Experts of a small language model.
Size: 11 layers, width 320, vocabulary 8192.
Below are experts of layer 5 (counted from 0) of a mixture-of-experts language model. Rows are named router (the router's row for the expert), down (a neuron's output weights, with its number) and show model dimensions 160-319. Each number is 128 + 24 x the weight over its row's rms, rounded and kept within 0 to 255. Numbers have three digits each.
After each expert's rows: "comes before" lists some tokens at least twice as common just after its tokens as in all text. This comes from a sample of Wikipedia text that the model never trained on. Tokens count by the router's weight.

# expert 32
router:097101165114109114093114121137147129162124135140166157144131148162102167104140130125153171082131163146121119096127120107103133127148115128121109159107104139121110145141135187116123121150109088108102114118121106152079132089111152147139142132096110081147163154101130154129110097151138088134160151090131144150126134148104163123158118121082156112130127123094110171118106119088144106175128135130182105142136116104160145095103136131117119100151162164184081197146161125116111167137154119
down0:083099098126124142123165120095126158114123139133092148107119104104126112103120097086146125168127115153131132126149132168159143111105142107139144153140137117076127136138108147119094192099141093141138141140164141149143165116129119139157139162133109149116121144155121143114122130140180105144124122135153112132156150135132113168099153088129142127099118167147150136183128152140097095118123135123143126129130139146150158130105105112157110103135117107092134150179160147154152108174124106
down1:175124039116134103113115089135151152099155119094108084113128130123119145175118132148147098106149128131165128125087139111131133114126152093147127128171138117147148126090134131159120126103089117143107188125139081122127156136126097158116149154168103107093148141134169092122187081128117082102076079112146142146137095133138114157113159113113151124118118151129122103147134070126146132170116128109124105162183134129135167114152125094138181100122086147113108106132133110115136137152079104
down2:120144147129156131138144110120146169104093175118139102125162125146164124141126111110125120131137072155122093102136132148131130159098121108116141121162093158096151136121110150083093125141169116115099145101127126104164127142105150104103103145126102177157137161086091119134116121164122132114096133168136180120130091110183176141123104104114145127113108110113101141101122164172114149135084104151148101103117118134133124146111114153143097140106141122128156146134159111148092096121113171
down3:126116118104120119131111166132156126098154125096086116121137087133132137097137120121125151140138134101113138175172152151123132130086124120143163166126130132112102098148145158107158118091116145127099087106128145120109176100185110109131109120167158111173126145149100119115139153146146131125113137166084141120122105161134073133080161132088073184152126131100118123185152150111109127119113159116135109138087108144121158146151122126093125098153170139136089114125142156134122135131143138
down4:186105124091131114133162141130139132115128116158141132148132156106111128180113135115101148103116160106083120107108103117135108108134117131129122111133159098161142115116116153120108111116104132124085136168123104135133165126145115138095123105158104123162131086098109109135157158155120062144139117105118134115138182145117151135184138153111186143140094110178144097129122142108182123117106112162109154120143070129117136112076130145145062168125125186124132091134112157139121105120138143
comes before: "-", "|", " -", " Best", " \"", " Star"

# expert 15
router:135122109117150126157099101086132119126172147149157119161137105104154138132171073134119123152110120105116100171117108135105145078125082095135177127143107136123115120157108141142117095146121128111120135142132138101130107168100178112149122104134114152087130157098098130161127103116127104115161111155124165152103079116151100146069146162134127145144161097148139077120131113114098148086124118104137182144126145123119160115166127144132126141116111106102114160141125172143132082113130198
down4:154134075120117111153142120120108160101125142129147127115159162135130084156123169096144098150175149111089198113166118152162145093109121097120157083157098121139133112127150117098119129132133132112115152121133133146117129145155136126171111117104113110131126118160126104107154103109120133130107173133091171126174121136107135075139118167139125089104090152091198101159172132156124097135108137104142181089130155169138114102167118143118108140135134101135133128127098131139081147115128151
down5:112083140128105149137107126099101123109149152119122128127153149138129120095152131145121107115129144152102124119140121150097125148135084149134119143152138155144106148154096163082118125151121168115155115150136061116143135193123114139142160137115145175112102116139104115100094124082109110124116143133129169101077121114067129135136160163184149109150084111107121141147142178146108178128125095167077132152121137135125183124151096097084144126137136106130127136126179163111147136092105125
down6:129116133123136129134174124131159152120142129127123153151163164157109116078080129156104140138096158116118100127150150105147120126128172148154138126130159135149111098152162132134097141088130139108150120119166150099156137154117120113168147129092175087118132108155140071147123127114130108140150100158139114151106115162168141103111081111184124113129124111142121132118118097127078139153102102109139158137126131113119146113091105171143112108099165124154102169121113108150111120165129105
down7:156128105127140132112143096141131143114123151127097135118108095150122153116170147158167157110183112143156123153156086143193106130111107156123169142135119117163107151133107151116082111108146142101111129156166140100118132138141136147182149125126138122126156150139148133148116100107107108137136098144117104111113100121120120141164106153138150105121148121162118133128083109116115122113139113137137139157067127107109100154170139142135120158153142153083099117175107116164148129096140148
down8:163164148109156101127138131089137114147167099106112113110142105129116137112151097150119100137105107131121158126097121154129111146131159145127121153096144135091177120144106184123103155085109113102103127119138128093088117128107147159108127124148105127123147102136129082156129162136166124143124123127137127108137177151131134124116155126156134112118115130099127159118145127106120087135116111128145133179139179140105118155161182133111119082158080148182119167135166105118100138174105140
comes before: "s", "|", " first", " father", " son", " mother"

# expert 38
router:159128137135162110099144162124131110078115111122098145128142138086142129117113132127118163082083140151137142158103146105150141109089148133162167112168157093090102160131099154117106130117133135163104110127107163147115111095139142144120111112120124148086123107150156143134118149164131075096111118141120090081167129143154120117079145134205146168165112175115129151163142114135134131111121151096124111103106101129096120130138133156117116092158084159129142166096130101157103113170103129
down0:132080145145134157120136127132118121118185128149087136149087096120123147136116155120116125096090153135148099123088209113133142148164125157142140123192091101155115146140119167139146129155143107130145112141170117109107124097150143108165138160165138106152100099086139112095128131161163148130113148140121128117164173118130126135142129118150137141129154147091132099160175135131107121131110143145117125119086117133136132109167136132126105124135120155132143104122169125156096127131139134
down1:132127140112155140100130152139097159118141104152187087140127128127081124109102135115118150104121138126115155085112162091169126133136201091121070143122107108125134138118158115078115120123135142141110131153096138083137105128126147171129121156130172165129133121150099168127102100151133117140122139126145137158129092106121111142148140095092179135149126107153129163096111169102108139162121151083169127128134143118158126108126116140132116126109089183171094140130150153135087110088136125
down2:102124113098094111145116153126106107150136146121130152146143126120068150092147141105125150153108115128124113162132130142108171152094078110125100136129095133119121164089120177171078132097078110127160146128121104088090092105152115141140120126137107141114131124194161116180141128130083104134117102106087128103123092159106137150086158111143100156131116117165103135128093096139133136083155132126152145135145143134139154139134118138157109098159143131138120148136147106163078114109133120
down3:128165121110107139097132130105160142139144117138074157159127130146097142165120099178142102134124151114128078133130130096100143122128124143129140109146166140169106109128128131127135162117130132114100143114145167085144131091131156118125158081155131138129160157124177135100108143111094142154102105135143109154108123122143150150126081145135123095138128116126149148108141103125111164111124101145100116130134143124138117143161141092191153151133126168157113126155164123149137133115171129
down4:126133167156112141160088107110142165097183121118153126141115148174105121113167127124128091116116131168088131129132107136145125122121154123133108129165126092130148105157141076116134051138126109156097143107145081175139129131118092154140134118115092091122112160126140120143108132133117137085148105132136148082134114064136135135110113121170138120109101149117109100133127136104153185130166109141112138188098094120096124126099140084088123117154115091147141134124133114090122108111174105
comes before: "-", ":", " •", " Born", " Country", " Coordinates"

# expert 19
router:146150132115127116152149120119089113167146137139139114098119087136090165113127103164151151093123094107098147144161120158138124142100132129129123100154159137137127147126145104124157153142153150150162115132167085120108089120092113110097128132116116127110151141137137128102133108153120149120100143105131074105128135108144125096137112128094109119120127166162121160148111143171126128126132159122135146168148133177140106161080132132159138181127132144164116097127112137105129110112101142
down0:133089125139122104105104126092124095153116147153132104100110171143156122109141118140136124163115098085136148109157116071138114140152166093126122098123155151065123108119114135141118125116100153131153129149176132103116140112142132167124160157172121138134119188104122146112119132097140155141111100111118128141117100132131127115129152081134082137100132148137131114137089148129155141110162070139120168121105100147133088116130133159135178107158132149094132088120088132166143115139160097
down1:083124147190104120142094115150111118142131177099125116106147144161118130161127109121117113121073105135124107123148109164132095112121124131145132135081064143137126128130103108153185157145167123127082133119146189118170107121157134115131116142103114119160121124109103171167122105086130162122087128071093100115172169116146181135133134127076128096133113143079094067125113093144099122129138098149155101135114149149103116115111100137148089143108138127135142158128131096078129160075106155
down2:134132169139153176111123170131116148163157118141124114109221112121073114116113107110127143114125120140149126099128139154136130135112101147096108130110103124161096085141083110128129137151099137123096133182129115086128101116185131151141124113150125133126166109107101134131134148162149084078130105108175144178167168117114132114144124125103113113124143115117090167104164103167172119132108121128144154103175138108162114166121116123127092128161151120154157132141115150160169093154139083
down3:120131117126166108108120133130127144097109177138116158127166111096180133114131147132135138164141136159094102109087128107143126124086107165112193104143113157098062139115146155087083104139098111132135166160083132170127145126156136118106122114117127105144165106127120126152185146171162084131125119127115131137131176164128139121126138149115083118124146152083143107116129135129113161145117149130117098124158089122165105160145126117165107097146125129120115134108139123115129084114133164
down4:143124129153157136140108139138108108088141099114120119104117115113120153137110150130120185170110103104147144135133138162150152164091117182094150117143161162118087153130128105111116107127128126128107148152104137111111144126097170162105137125125082068120166103140152130157168075115113126135103126200156133164123135111118109112127098125115136124106162152122128141128162116131131124086110096092095139182069116093154129136100160119150162129137178116117122132153129132118112156125079154
comes before: " to", "s", " of", " in", "ing", "ed"

# expert 25
router:116141089095133117138111128102160088133078150142138134103101135125130083120115118144145120104118087087146096117159139091148087112146142118142132135094147120100117094171152110169163168117125115147127161119142140131101119118129113123096103127158112149140122131114094110120097135147144146110125087108117123099122171103144131122133103147118091117130159129148131107142128145121122118125163139094142121080146188146109111117172135092118147138114126113116099143112139118132142102129101073
down0:155121080138118152109131100089142123143084094137115143122149151104145159171105133084153109159073132182130114147137166112133106134084132090158087103134123117141114124132124145135110165131097098115169178137120137120118139141093126146108136122133135150105156166143159137166111105134096131141158116120108115155129146097141124119120119135124108130116149103136164135099100156124173113129135154100132128165156160132132147131133126152108125121180157145134065103172140129078088097127132100
down1:125113132115125101126116170166157095140119145135128104136134153113133143181118112137135165144117157128152124135116191093127136122118133108092113106103109155108186143124088085155131179124089078122163124129111153121090102075090113161119128145148133126149159162149091164136149141168094152146145112118162148135128156166120149111117103149128133134135139139131190099156154119140135118123127145118099176132140139098122098101152164114134144138111142122073133087125144108124120170131121111
down2:115155146138109123116119129152127120091154114158097103171103161129142126127128136125123149136115139131133144078146162109133205177109112113098164061123150143093129122145137143148127128145143134129106157164134109157141152126152136136104129128156118166125082120138099095134129147108139090139119080123138075115166145039079118143098153146095132146119104154152157129123134077145133161147115180102143128135129124085127117125078121117114145152172147087167086157184132144084142136098122108
down3:157117132140150133172107136132120155110130125122159111119113119151096082137139099143117129130132154111129110170111141119076081131132129088128089137112108106096143108147129149118104115140135105137124147125104098130119129108129105103144125144163096141121094150096161136125130103136143123107142130103128115142120122126087092148118097100079117089128145138142077154104126138175147108167099119159114117141130131126171114146170126130147134107158144126178111136083153175136137114130092125
down4:088130153166135116109139155109132059111122125156091095105115124079150112169166123154167120149145113144086136107151128161157189117141086130178098142162150097055115145144119169130149135108117120117125117087108156117114107101092097148122100136128115125118092150122113122135118152137130097121122093105105101136121107139146141111143122154132151132123128109151161113097131114151129171079112126131162118134122153109122123144109089149175150149093169140122107113145070131087103144114098164
comes before: ",", "'", " (", " |", " was", " is"

# expert 3
router:170120113088111110122091143126132124104157126155172148138113141121125084178116134157147098129090150140137108127155159116109109109100080123130142121141095130122103082108129144126157135152093108106116126179128136119089122107158150123108141090141180138118135132131091130096143156112155134095155172170134116160141114107118077115119156125114100115131159133146150136116145089139149112105136114137184116132136132168133149119169163102159076180139143184125149148161125102115151136165123169
down0:157130144142159114148137127096095090137118111122129153121134148150128116119157122142111099140105111144094128113136110150087095145112142108154135154095105104098098156138108108164118105125093170121138148097093181089130138139145189153155180130099111087152157136147112143074133126119132084125151089161132110111149120128101144135150116133121124102101134138165135133099113163157136099137111130140118161103120147072153147118125169159121110126163106105134127129132163138107108115148149124
down1:075137127120103122166116157088144137129150152142081123085134135135105118105117150134135100150115170139104110129146143120120137140109168129076136166131144110096119078124113086086108155111172142115136101141101127122163134132104121100099091130107126129141092156096095123110139148197122102118148146174107118141143148105164108127099123178138144126173132129158109133120114147091126148108120149132138147163136140092114113169140098161124138124091127079090121172142124158140096100122125134
down2:157136120145081110109126144086092151120095180147127152084139150167136102148159190121101144141119124132190140119135140120110127144113095103129090134112152117128139133145119119118115094142148133145114101113178127091141124130147150079067142099092134188158138126096118110160109125138146087144131140160159090150089107177105087129121178120119103089130108109163141104140190096119146136150069138114136153145102116111136145122147106115147131154113114137132122159099114142129162122118147127
down3:184149118093140163108104112086152112100127116100105136122169131176136113130131108117136122145136128152123144141105141111126088187146119133125135141156142116116132166100112160127132152115022092092139111113098160106129133117132070115124137137094086163151145136142138140139114109103129144126124149152130122140133141134112091108132128141114106157143109149111164102161113123127084141110116132083147140118143125120115103129172126112145145138135127093110137116109143154138135141140075142
down4:150156087144159144104099154115120075102079150150140136084146089151123135091139088106106119123107122129134169108164119151144110048135145108084137113070146154152110122154090111120152152129165154128144139140180150126139119105131152140123108099128087132073118114136137127149121125158126155129095153125126114108156122121114132123131107121114152127116133111138142168107137121116146136136116066136136154099123119067153094138163096123143124090130131127123144118104115132112143169157158115
comes before: ",", " and", " of", "\"", "'", "d"